python train.py --num_hidden_layers=9 --hidden_size=320 --n_experts=256 --experts_per_token=4 --d_expert=64 --d_shared_expert=0 --hidden_act="swiglu" --moe_layers=[0, 1, 2, 3, 4, 5, 6, 7, 8] --router_score="softmax" --normalize_top_k=true --routed_scale=1.0 --balance_loss=0.00164 --balance_bias=true --router_noise=0.3 --init_std_router=0.0128 --lr_router=0.000744 --num_attention_heads=5 --num_key_value_heads=5 --head_dim=64 --vocab_size=18945 --norm="rmsnorm" --norm_place="pre" --norm_eps=1e-06 --positions="rope" --rope_theta=10000.0 --rope_fraction=1.0 --qk_norm=true --attn_scale=0.16 --tie_word_embeddings=false --parallel_block=false --init="uniform" --init_std_qkv=0.0281 --init_std_o=0.0 --init_std_up=0.0281 --init_std_down=0.0 --optimizer="adam_variant" --learning_rate=0.00111 --lr_mult_qkv=0.5 --lr_mult_o=1.2 --beta1=0.9 --beta2=0.99 --lr_head=0.00844 --warmup_steps=345 --schedule="wsd" --decay_fraction=0.711 --decay_shape="sqrt" --final_lr_fraction=0.05 --batch_tokens=131072 --max_seq_len=256 --doc_mask=false --z_loss=1e-05 --train_tokens=846800000 --max_steps=6461 --dataset="wikipedia_en"
Below are experts of layer 3 (counted from 0) of a mixture-of-experts language model. Rows are named router (the router's row for the expert) and show model dimensions 0-63. Each number is 500 + 25 x the weight over its row's rms, rounded and kept within 0 to 999. Numbers have three digits each.
After each expert's rows: "mostly gets" lists some tokens that are sent to it at least half of the time. This comes from a sample of Wikipedia text that the model never trained on.

# expert 107
router:486514544527516518523524540512524491451545516526513499527544494507460526508534522481488498469492517548543504501532520503476460466506475476486499479481466476461511518493516505469483507495460517
mostly gets: "==", "===", "====", "=", "Member", " Pld"

# expert 153
router:513540517464529532527523504461475476511485508482482460512492532477491482507481470499525455545507507502475541527463478479510534505508526491477501464469520536511473479509479437474492533492550495
mostly gets: " South", " World", " North", " Southern", " Out", " European"

# expert 35
router:473479482482505517490466494476531541513528500499482456484480543537541459482494513514485512500495475509486522534480505498539533506485541526476450493515520553514477495514511492503489538504531485
mostly gets: " began", " beginning", " there", " caused", " continued", " about"

# expert 214
router:488481494460482479497480505526548514438466505496496501521456476518486504517481514543466485488483479502496551489517503473542525482505526497503497463512516468525492468478485474533506531510490460
mostly gets: " against", " joined", " attended", " won", " elected", " founded"

# expert 192
router:493552517481539512471456462488532495497511512472476478527505509504495475504499491512485474493537470458504515556462517523490512486458496483519500526492498480522539472502556480477467526501559488
mostly gets: " off", " Vas", "iaz", " prot", " MEX", " sur"

# expert 210
router:503531466551487533465517510503497465516459516516498494489474475526540525543522527430451523501486509550529480463544514522509483512515472505485456514477510472485487515503480489457536506488456466
mostly gets: " John", " William", " George", " Michael", " David", " James"

# expert 167
router:506455492476484495509476524497501506489539501516448482520467509482512487491505549528475481464519508516485453502501493506503548498546514482505490479479541500477514496468497522454500512462527483
mostly gets: " people", " Born", " List", " someone", " friends", " individuals"

# expert 70
router:490491509481493515492507565478538536522523518513482475499532477528531501483473456463460497473497508522501490456523516495468540527544504505499483469524514491494546472506515530520502540481461526
mostly gets: " •", ");", " Genre", " Occupations", "\";", " ;"

# expert 245
router:504465530445500477511517494483515520509510504486541485468498527517483478511508510522462501522529511493514454520492522500517481486487530486516471493514521452483490497479484480458481532531458478
mostly gets: "53", "74", "54", "76", "63", "60"

# expert 21
router:503534495501511482491519447483494444544506487457507498502461500505544470527499515491522521465528463513472474500520514507553533506476512526492527481459469478506536533493475509534516551492528470
mostly gets: " during", " after", " when", " following", " until", " while"

# expert 179
router:507463470486429484510520512494568525532534547474512541528474460462518520481489519478517483461552475495495494516515460500478494516534497483516492486540470498515507542494440481532480462500474505
mostly gets: " Regiment", " Movement", " scholar", " Technology", " industry", " scholars"

# expert 218
router:514488460476473499464496467476483511480512522454519458541517493522534484479498487499536474510514499474496506522474508476484538481448503464490502475472461483505540535502511451501476466488544494
mostly gets: " day", " pre", "°N", " daughter", " wife", " port"

# expert 219
router:490450510482481494466519499492495503505509443494528515462520548553451521521506479535494541487515510515503466535463483461512482500485489506554488472541517531478482504471479503448495516498491509
mostly gets: "τ", "186", "228", "221", "233", "225"

# expert 51
router:498481521492500493490545481495537501479494503472476494527453484468514531491454514499528476518525511479480541497538466467494481504540522464532495496498496525506513529477501508513470479501471481
mostly gets: " Force", " Committee", " NCAA", " Regiment", " Fame", " Bowl"

# expert 220
router:484466527475506546463463490524485478512501481493480459509522506491467473531488500528535456503529548449515441511492526523465502541546511530501498486509481444473494538525483508435485475512498516
mostly gets: " qu", ".m", " ^{", "^{(", " jud", "200"

# expert 24
router:441536481488502515581490543521542564530492453504494508549519512462499494485535475528520518497468506525501496490515487509473510487491525511489483499549562497467485525439501512495506525496503524
mostly gets: "ised", "iting", "ited", "ched", "ated", "ising"

# expert 234
router:525493526477519530519490451521480497474469506459456537524509478464497558491467503493498493532478503479460513508511539489487507488519485539500531551503532499527486448532490487488466502508524512
mostly gets: " CZE", " WS", "ble", ".R", "ump", "zer"

# expert 131
router:551487529475484538455508462526432481464519527476527481525501532521495533500487520500481469545551483479492519527498498537510492516540501481460513440500447551478524526511499468485504478498493514
mostly gets: " north", " Ed", " Win", " Methodist", " south", " Cons"

# expert 205
router:509477501440527535472470507475535489491517472478483466483524538484455507483492485489504474502514525485495473545483511513473517508501507514552553480448518521472481527488436441501490479505503465
mostly gets: " TV", "weight", " kg", " Hot", " z", " Japanese"

# expert 72
router:494550498444501475493497460493503495505493522443516539447454497522504479479474531529478470533522486497477503544497496440485478485514499490541513464484493538497542474480492514512495477491518505
mostly gets: ".C", " Mrs", ".I", " Oblast", "which", ".R"

# expert 18
router:470545510509500477471475482470508542514495452480490466483544510550477488474499479536498518502514461540514473526498506509502482510468510499528471517495475518549510510496544483489480489526539449
mostly gets: " or", " without", " by", " for", " from"

# expert 133
router:491438504513467507521514506500558532496511468469493500490481510487508511498499480496482526500491513518511495508539482498502482513552499496529493496490491474521533518519491498481496506476492529
mostly gets: " Washington", " Beach", "ville", "ington", " Lions", "awa"

# expert 11
router:474487476522488501564509525486532483488519494569491534479484475535507500537510481444498485498488516520449467465502529515544496460456478512490538502478531525487442506493493527546512514496462462
mostly gets: ".\n\n", " |\n\n", ").\n\n", ":\n\n", ".\"\n\n", "\".\n\n"

# expert 26
router:463474520453490511460500491472449470524485448492540485519477495488488451456502485536490549544511507478499489520468525576529538479523507522485491500484465508447483471495498450494477484506511476
mostly gets: " th", " each", " five", " seven", " together", " three"

# expert 168
router:488482501497516486459474498484471431470525509494493485527490530535496548538486494486465486511494528477503504551491513468484492498486464484535493459517472513488474496500513482475495471466525497
mostly gets: " Ca", "Al", "El", " Col", " B", " Lang"

# expert 103
router:492478526496483497534505551482486508474479453482492518550467485457436548483485486485466486517510504509485502499520478519516487479466565497468496529523491448517477430467492479463465451509533525
mostly gets: "onn", "gn", "ann", "qu", "uv", " Mam"

# expert 188
router:528507496502471454554513495531478524492512482486462570467462475460459542530451520506501464473478481508450506505479517504492482464530500542533549466527523476527462495494531502520528517478490532
mostly gets: " Sum", "ş", "igen", "uy", "ir", "kh"

# expert 7
router:551530477504511454503502500495512486506492486537525494517489531486511482488504491500488484473497479531500480476508477492492530493504503526489514480498507496499496520524480478555512561482522454
mostly gets: " har", " sal", "now", "quarter", " cre", " pur"

# expert 250
router:553520522499483509498504494491498494454498496468491485544496496494467519490453512497528489490472502482487507468495502487512527509460522454473475511521503491540494488497489482474459512489518487
mostly gets: " Premier", " Rovers", " club", " Wanderers", " comment", " cricket"

# expert 254
router:518522488479498507484478482495473514506565470451460481473509519491487467454513465528493500492502493488534478513497505472518511505452538491490427483490496521508472473482534470477517511448465505
mostly gets: " involved", " album", " him", " result", " work", " character"

# expert 40
router:512480498420498501485497478479464456505491533463476473497485508517529535532467481502506484483518473454483499528496483507481472511497489510469525483473476545508507507532492482475506511471550504
mostly gets: " Dar", " Far", " Ol", " Es", " We", " Ra"

# expert 134
router:513493439488480486513500498522533490526485470496530476474537523477496487445488462450546541486505508468505512450471459496489525506484501516509475549479494544519482535533474478553501455481514500
mostly gets: " project", " process", " direct", " command", " research", " sens"

# expert 185
router:475459498483527453500492467473521508554473560487533498488528493525554509458497483486550514473480510517517539478531452503468500513537496520498524478512508528516508545532507536524471476483485512
mostly gets: " Lake", "ome", " Beach", "house", "ville", " Marsh"

# expert 3
router:482449491499549465483481517461518528499505513496466448504469478484482504496472485519515546508478477491479485524482529517468552527531516515523474480544501519509477430509530504513464484541479496
mostly gets: " mark", " shoot", " FG", " pun", " hit", " kill"

# expert 239
router:521500470472504529493476507513479508540513506504547444498519553539464511493493478519512570481485482529533486513482509527492531508475557478500473475526454510486484515512522525486454475514518520
mostly gets: " any", " some", " care", " other", " identified", " increase"

# expert 235
router:493530559523479509494496490490457494518529524462517508453496512515479482506480510534477520480513501468507474535461519491487476466481514477507502485562484502489473526522512493487505523469483489
mostly gets: " L", "02", "01", " bre", "00", "000"

# expert 159
router:528462529495485524509494562487513527454530509485538489479527506548488487484499487491458522479511509472492494465506503509486531535510492491486520502507497513512509498494486471486490522499460478
mostly gets: " Preceded", " birth", " Coordinates", " Length", " Genus", " Born"

# expert 204
router:523497489536463518522523453517458470532448538444533491508523468522490502517474533486533509490533492470524534502485464500522471527501471514523503466523471486522516484529510466485499488460535499
mostly gets: " (", " \"", "(", " '", "(s", " ["

# expert 30
router:430479513469473478529494541518537548499508499450494501464505480489502501535508501523494501508451480522509500509504490450519501502479528471475529514494534482457472507475501473440479485499503530
mostly gets: "00", " pm", "01", "05", "07", "010"

# expert 110
router:506504535467528543459476486479507478521521511484523486451487483504480517502483509524476465475526512450509463536486545506482493524516491519516521471460474533488487522480516490489486476496542485
mostly gets: " February", " May", " January", " July", " June", " Jan"

# expert 114
router:501535477498499507503522490510517512527516499447527483507520492540534468468501447474532509508484487516515533466456499512500488463494475480494498481499492529543496496531498532538485496508499510
mostly gets: " won", " winning", " Won", " published", " attack", " killing"

# expert 57
router:512490474501473522467533459475512491518460501447501509480508470544538526545498513482486492493465498517525505493527512521477468504531502520499480470502505514484494503531484517479532493514481487
mostly gets: " John", " David", " James", " Peter", " Thomas", " Charles"

# expert 145
router:516482488505490471499513478472486479492529505453519541475534459493543543498476506497484489506475508554533512503453509487506493500522473460540533481487499513436491509511490541509497480517509500
mostly gets: "aku", " Khan", " Singh", " Smith", "iko", "kar"

# expert 199
router:473466536452476507513475502492450472472491522502510478544520486494482464534497535496532479490511516538457480531480481530497455506518495486486509523480474559505494453549468524476497447502534530
mostly gets: " Wel", "z", "err", "éd", "let", "ch"

# expert 47
router:517495481544495478496496455504478464526549479485504544523469461544510447468535481471480492521532490517491467467454532457492489510501503504536522516536458482472491493485487472525523527500523456
mostly gets: " Er", " IV", " fin", " pen", " er", "2"

# expert 136
router:510487496555506452511502550514467529481496502488499540506504466473505493533441495523476503472470493490480476499537500489529468446488481504490498464484536521488515454471496535505518463513515478
mostly gets: "),", "\",", ",\"", " ,", "\")", ")\""

# expert 27
router:514526513480475485511508467518454469493462527511499513494528518493473509525498516517505523496482498471503527556528490517494532527544533530482514493515508515512483494480479530447485459481523485
mostly gets: "°N", " Trust", " Bah", " Bed", "″N", " Ber"

# expert 238
router:523479492494475533458475505490510507517509477458507441488456526520483526462473524494476501521532496496537446511494510515461474505484486508540537479504510465472530514453486465462481492483496485
mostly gets: " school", " son", " father", " footballer", " Saint", " birth"

# expert 149
router:502456457475537582492501503505526522531482523520521485460527568486497530464522488474531508511520476489497512538519538497477519517486548516496500488518468487509523484529479500525521469474510519
mostly gets: " River", " water", " river", " Marine", " side", " sea"

# expert 62
router:511443499452479476480506476480498461493512486497470486536430501495484491492481517506500483532519471461481501543467527550509548457491544494499536489493490531536532499458501458497482533479489489
mostly gets: " U", " daughter", " Died", " son", " died", " FW"

# expert 125
router:498526558483483459475493466506476432511484533476482491531519532488474498527461478489500487500497504513504479473494492522499458489481496523488538516464551527479502494506479491433499514465524518
mostly gets: "ü", " Bor", " Es", " U", "ö", " Bu"

# expert 15
router:526484482465475500479452493490522454465553528510505466489448516480523526508511512473460472491492503514501500508493529493503526464509523478498469477477513523541492522492502516492467483477498521
mostly gets: " Label", " Candidate", " Conservative", " Member", " genus", " Queen"

# expert 65
router:520488562524518524497496519489535532470522512450487479464502495526455513486475511492457488505538506506507500509508510509525504532500489507458508508500514504489500484490518514491512530467468503
mostly gets: ";\n\n", ");\n\n", " |\n\n", "\n\n", ")\n\n", "----\n\n"

# expert 161
router:549532482534509497503480515515530489525466528500500502526469470524456453517499532495495544527495502496515485501464521518496514492528464479506512546479506468508524508489503503499509500492534479
mostly gets: "',", "'\n", " footballer", "----\n\n", " classification", " :"

# expert 164
router:506486464508489485533519502498514518526514490468536492501533457494525503483532526498481526449510480477490537495479482503502514536519522531521460495494476544538513482498530524528480508481471524
mostly gets: "ation", "ization", " movement", "ism", "ment", "iction"

# expert 193
router:508468466502518520517502538529508459485458503546479520535529455455534458505479510475547516555506485478474473502443496537501508532498537532482491549529509477516507473510511503511486484498516525
mostly gets: " took", " returned", " died", " moved", " continued", " went"

# expert 246
router:499475495483518486497517496496487475459501488508457479457496504505501499516473476508504480478505518449456541518453491499504507518488500506526493456522505491500483506485465435445522538508514471
mostly gets: " ch", " Bra", " Pra", " Ar", " Mi", " Tri"

# expert 33
router:506448512463517506465538464495460434467497519482496483532517509513482519500463499533496478509507503448493505503481522505501483520480502518497501456491476492470491494486490444496492531507518472
mostly gets: " Al", " ar", " Up", " b", " Wil", " un"

# expert 112
router:512483513460536494516526481488498479457476507484481537453498511491525534551469507511428496471474549455502507478492480514487495510503474531490532494484515522492501482512487495465521532505471488
mostly gets: " FRA", " Pat", " Ja", " Jr", " Jon", " Raj"

# expert 243
router:489470501470460501508510495495496563488480459529513478502512537543521489520536513481480520483521492525515452468488508454500473454509533471514547465489559513459467443480503460487492508527467464
mostly gets: ":", "|---|---|---|---|---|\n", " Edited", " :", ".:", "):"

# expert 2
router:501546488434545499496499521517492480436520525458476481508519510514499530504509483458495506531499517530475496506531487538453499523472496520482472491535506486435476468503510500505503469498499539
mostly gets: " had", " has", " have", " made", " built", " received"

# expert 41
router:490505530498503524519527547496472517495519524477494493462537528518507420457502470485495494535464508508495519466487506478453519505467504465501470545509465439518509493533504464504518494520495528
mostly gets: " brown", "ifolia", " discovered", " comb", "iform", " grew"

# expert 203
router:519530475495524505499478530489495525544515510488531452447550530470445510457493443501552492490521511527500494496480482476508503485457491489481501504516474530503470532543511476454499475505491516
mostly gets: " new", " different", " original", " old", " modern", " full"

# expert 93
router:522509493497479486504509478473466477520517497475543488507518496529503486505467485475522495509479462505540499511455514488483476488477494448514508499487493520508522524545521479496477496498550496
mostly gets: "osp", " Com", " Ad", " Fr", " Rec", " Comp"

# expert 162
router:511479481466498478466492488532516491441528475485523472536477559535461492482515502527481531525518509469518530525441522485496512530467495526522520473532479440486454474491456487486518527486521509
mostly gets: " tr", " inv", " gr", " rev", " character", "-v"

# expert 28
router:509452510449525473489491479499517438496483527488504519507478481489526514486464524451463489538535481465486515555448508478472504488509496503506509513493504510525492491514475505470495466507467475
mostly gets: " Apps", " TV", " Athletic", " Motorsports", " Yes", " Your"

# expert 231
router:509511493517467476489510459515492504513546508450529523498472510533510546461498514463533475525480509468528525473482508482484466462541456508535485521464459488517502529499508503507470476472468510
mostly gets: " US", "US", " Britain", " Pakistan", " Uganda", " States"

# expert 206
router:429453483504491537539502503528479504518470533486469519482553504498515484492525477525558560496483488528464500491501476464469500480498528500482491531510504517530482455496523520494485484525519539
mostly gets: "led", "isted", "ted", "ined", "aling", "ished"

# expert 253
router:489513554516541485474485480469521514530471432533470472513480474471477491486509483503501480535501496479496501519502504530523502486476530515483452526535491501521480500482553469503494504513514453
mostly gets: " scored", " team's", " scoring", " club's", " its", " film's"

# expert 211
router:465470505534492459542525464484519455474502489498485512520552502476504495509508511513531484503549482467525550499508465494560474511496503516515525519472468478480487493493523537464525536539484453
mostly gets: "==", "===", " between", " both", " [", "===="

# expert 100
router:520502515496474522452498476512453485497539487493467456481491515525497476479494529538485516527540511494494509536479519441507504498508515468505459506497482539507495475499476486515472497475500496
mostly gets: " book", " ·", " int", " work", " rec", " data"

# expert 166
router:532465475426484516487491510478495502496516492528534487488503563496503474490497486502484530509513515508473498510494513528539525509517503545516498486498519548492467471499495517468513500476466493
mostly gets: "See", " did", " never", " without", " ✔", " Turnout"

# expert 82
router:522507482480473499488511457469481461509536507482492504487492436510501519522480533490495471507536537501526468506523499515514484507491461499531508498510435478498526515477517487454497478486507541
mostly gets: ".com", " Love", " Your", " Little", " self", " News"

# expert 194
router:487470492492505437480498508488499538518547482486519465461501525508470537471548485538483527497505461496516504536487515525475501504514550481519476513521503470473502541492514486466540498474484501
mostly gets: "ilis", " households", "hol"

# expert 77
router:473534520497512511480481502477544486484500481491478529505473521454487463484506530489470504518507556515506508520519480509515459486473466507508553513474500534482509467494466507508530495470487486
mostly gets: ")\n", ".\n", "\"\n", ";\n", "\n", "'\n"

# expert 170
router:493497530540541541486515508479499504550517477538493494512504481490509495489509491520503474508508513525501463532514521517524482514479516469492488485494483516496477482496514473535538510463504538
mostly gets: " this", " This", " these", " These", "This", " The"

# expert 150
router:515470504459528514497486479496469485467515514511500483481516525508453527511472523554469503490496478508485500540497495508495516514539533509469514518485483468466490510496491499506474496496506517
mostly gets: "″E", " district", " SB", " SR", " Rand", "LR"

# expert 52
router:519516472457465509486491454546493493482512526454563493505482536550495533467480496473499472508491516475497473522482507478530519474508505513522464469526495492500495531490493501506497492492483471
mostly gets: " read", " comb", " rel", " Penn", " conducted", " medalist"

# expert 154
router:482499476448497541507506519503503479457486501483489467467460475475516533476528524509520499468546503493478508491491523507484522547515543504491482487478471512512518518510546471502494461500509492
mostly gets: " politician", " campaign", " battle", " action", " match", " victory"

# expert 201
router:470518483486539517467511500505496538477520501530491513508518513502477513516525494488463502537552474465506531507470476507472522461505467528528481536476540476478544515517520483461511513486496531
mostly gets: "|", "″N", "の", "/sq", " He", "="

# expert 92
router:513505464454474552531544504494468504533545495478506459503509529490473512467505502501519526470529500544531468480516499521487495473433505482449505474482484513498487527515492519457506476445500512
mostly gets: " early", " former", " late", " popular", " old", " large"

# expert 169
router:489497479546483484539515476506487535537531512450545523530482489521516547482483514470547498514489537495493528493479505483487459475523463507521468520488460453525540536470505501492511473495516500
mostly gets: " Republic", " Society", " States", " York", " Angeles", " Institute"

# expert 144
router:508476503520476495530480511503491520532527464482472541482494482513477526482500530517456489537470507527539498503479532496476508492524503482553560493473473502498504499465515500510547446524487529
mostly gets: "ara", "ica", "ura", "ena", "ani", "ima"

# expert 177
router:512519505501481518489471490479469528539500497506506483492504503537466466509503531497495529482521479527512453538493514486488492477454555504507491462514510515484481464469520502466480545493502506
mostly gets: "On", " Since", " +", "After", " between", " att"

# expert 64
router:489542527471497515469468453478505466495525508510478519561487509493488513447502522524487464538503485519496523533494546492519508520445499488485508481486509492524492536463487465480468473518520519
mostly gets: " Cor", " Abu", "rom", " Tamil", " reg", " Major"

# expert 137
router:517480509465526507519518482489478492534534535466495489523485525513488509469488551480497489447470466513464553472525503515483522507466525484481536506493506495531513521495511506468498494451520511
mostly gets: " located", " area", " town", " Location", " village", " region"

# expert 228
router:518534465524519524463499505518453461515530532527480528467482485535500531497514519503550513477477492515519517466544524514471513534526523480538480498517472500473531543512512520507518479550473501
mostly gets: "\".", ".", ").", "..", " ...", ".\""

# expert 6
router:470514457502474524515459514503553512534510450495512532523488524475500518493476514476509507474495524478461499488506503488479467493505498498504456543538482487521496516506531487517512487518554485
mostly gets: "ell", "ol", "l", "err", "ipl", "usc"

# expert 118
router:529458485477516519473497512489482457493517463538504488532488521484480489514508519563456474476497545499476500515497521486466533506501540513502515486476499480481458498450510513499504504508530497
mostly gets: " f", "-g", "″E", " Gh", "g", "ag"

# expert 124
router:505522493551478487472498499467462470522481483498482459516503534500519526487550483538481481491521455479497544529524518522540528504494452499484503528507489518511505497461447519501463532454532476
mostly gets: " to", " would", " into", " can", " until", " will"

# expert 111
router:504501541473486534468512473480474461452537516524524498530485549495467484514463499491487511486512492432480466530502519511497486511485496517517553480498496481491472517488514443477508548480508496
mostly gets: " en", " Red", " tri", "-in", " ex", "-T"

# expert 109
router:530489539546525525515479507499505468473482456529532499542497475469499473472478530468517514482505506513490492508497460524483516505489529526469497503502540505500464480457525496506461513513534509
mostly gets: " due", " began", " led", " started", " addition", " lead"

# expert 116
router:528497499447478542456496449459543492502480492473533545513478491555504533517471522500456498505517526486510488507554515495490475495529502508517519491520474485434526510514502526512473467496480516
mostly gets: " Ram", " Khan", " James", " Governor", " Minister", " Ross"

# expert 83
router:479478525493512509463456463504494491494507496488494449508484522551493459483494464544479482481581497486509489528484492457517496487489500484457490481548500495494504486520526498512461505469544476
mostly gets: " under", " from", " for", " at", " by", " ahead"

# expert 213
router:539483483525455508490513499492525522471492487492493466456491514435502566510493478493514502508539543464519492474495468534498535530516510522506492497495500485525531484507510505468479470470483487
mostly gets: " Succeeded", " text", " security", " access", " touchdown", " search"

# expert 85
router:475499510492462454515485459489496507468544517505518511495462498467514499478478501467482499536507520459485497487506521517482521462535481498530514501471514488538546506475487528487502512462485518
mostly gets: " States", " USA", " Canada", " Carolina", " England", " France"

# expert 230
router:489499520514477493483492487487454480497484539488452509455507495523507535525491518480457524490499522539512475483474489534484503489509442481536494526456512543481492482540526544490486475502480496
mostly gets: "ora", "rie", "za", "alia", "eno", "anta"

# expert 113
router:507543503485512525502499486492468541523543519484506495519477507514514523471518516504525520487502482555530501483493507482503510503465530475438518469523491500442471522490518500482510514484477526
mostly gets: " other", " some", " such", " many", " any", " several"

# expert 121
router:540479533495491523462488572509549528465511497474487484445499533492464531475495521522469496506532536480481516487480517515491528462512465520485515496484495469516504484506498485508491473468478490
mostly gets: " data", " mi", " news", "-TV", "°E", "Area"

# expert 90
router:497531534533494465467521500460532473496477486513494492512572533504533487538513469509509494477510454542477462503509486531469492469471537540481498508504546497519500477511511524483509503507534482
mostly gets: " name", " known", " called", " named", " considered", " like"

# expert 67
router:540507495469483494507497454520490481467480510538486484524477533468445509527452510534510466501540461451473498485493514526509516503504509530505525459482524504500526538484504496486501528459534541
mostly gets: " par", " Par", " Luc", " bi", " Mu", " tri"

# expert 88
router:461513467478531489491496461506456474497502501495479538505491491475554485510524534502526496520487495522487517542486495530524477476529482517493464519500458499487524468536524495526530475537511480
mostly gets: " |\n", "\"\n", "|---|---|---|---|---|---|\n", "|---|---|---|---|---|---|---|\n", "|---|---|---|---|---|\n", " –\n"

# expert 78
router:529524486433484505487483507503558502499500471529526477468509561519479480502516501512465518522495496489520489473519507520501521497483521532497495470456525496491489515503461491485495554437488457
mostly gets: "″W", " Preceded", " Apps", " Nominated", "(s", " Genus"

# expert 224
router:482503467508496505488494515522434522537465527512488518519462457517528491507483500517496487486494500512489489522532522501479476494518513478545500475527502494529475505524539540510466494503476522
mostly gets: "\";", " ;", ");", "—", ".;", ";"

# expert 94
router:492482463528535496522505516481473485499549498491529484517539468471518476525518525538500572481476471477502527510444535504495526546490457504489498518519492499487444545517483483479499498479511459
mostly gets: "zh", "lov", "ch", "h", "enh", "rav"

# expert 248
router:492491503489520522510529493463534530485515515528474510479498515528505506470523468492502514514511489490519501498549534460507517543512466456481468505512486471479503509479491538531497519491464526
mostly gets: ";\n\n", " resulted", ");\n\n", "-"

# expert 197
router:536505558509490529510489497513520537491530468400518514471490539541482511479498509479446497513514545493529515491478516477490507468532473465514483477481486485499515496506493478486507511500481505
mostly gets: " Animalia", " Scotland", " Florida", " Brazil", " Wisconsin", " Mexico"

# expert 91
router:504544483446523529503536472504521475456503505531453534540467497534451467493505526532538478497521517484495476508496511485506487541488544507535498496521487460474486465496519470480488521514529466
mostly gets: " Bl", " qu", " Der", " Qu", "fr", "Qu"

# expert 155
router:482480496496572513447529471494466461480570489505495470467460541530500503503447502522493463506518499444490518540484534483488492532501447502535522464479486505477471511483508473500481533504497519
mostly gets: "^{", "/", " un", " dec", " Re", " def"

# expert 195
router:485486493526474505518501460476511464537502538463525496536531445504518499490505469501543484456463450513526494473481445456494495503488514490529475495519518493545463515511472488504462499522472509
mostly gets: "100", "120", "250", "20", "50", "80"

# expert 244
router:533544493482459504484508529471509493476483491521476523454516538513473470516510528517461488503508538505530464481536523535525494509505503484469545535521533470468501458475469471460489523493469509
mostly gets: "′", ":", "rib", " www", ".:", " Insecta"

# expert 132
router:489503526508504510461477519478522497541493520485507492469450490504496467483449492476491465513479495523497516550460563486509501507494481443534528480482503536547499455544493451453506501453525521
mostly gets: " song", " History", " music", " Blue", " vocals", " Game"

# expert 0
router:495512488487522464492492476498504483499505498511531464529456555479500456503518476549523503448496464442496515540457514460504477508501543514484494472522546521498464440485542475487508533500488533
mostly gets: "n", " en", "En", " deal", " June", "de"

# expert 181
router:502482469543491509507508518472498495538503537483533489429502471503499488440482470466543533518527469534497502474505466514519525526492508503486514566470466528524521487486506488538482490500502495
mostly gets: " land", " fire", " crew", " energy", " sea", " ship"

# expert 209
router:530511528477545454473472484473507483487507515481541437448494510474505507495500473539537489492476441488480503535486514527485517490531523538492484529520483546506470465528529495488449509496547492
mostly gets: " time", " way", " terms", " mark", " account", "/s"

# expert 69
router:509498486557521483456495484506513507487474461545462506500516503514539474509511473550514491532532476531478542509536516479536463521493497505494480508489490515506484494525510512479488478493497526
mostly gets: " it", " he", " they", " she", " being", " him"

# expert 141
router:503456509512507523504476501487476493540519528438492512459516517514547524478509525490517528525470537542526552490484506490475513488527489441504524519490456456500519515522506481530530440485499512
mostly gets: " Avenue", " Lake", " summit", " Creek", " Mountains", " island"

# expert 128
router:485494543489529516479512555467528518480536487448485505508468481467461493455518516499499486526515524491547554520544489514497493512515478473485482539492487493481548460538524537475512521456500545
mostly gets: ";\n", ")\n", ");\n", "\n", "*\n", "})\n"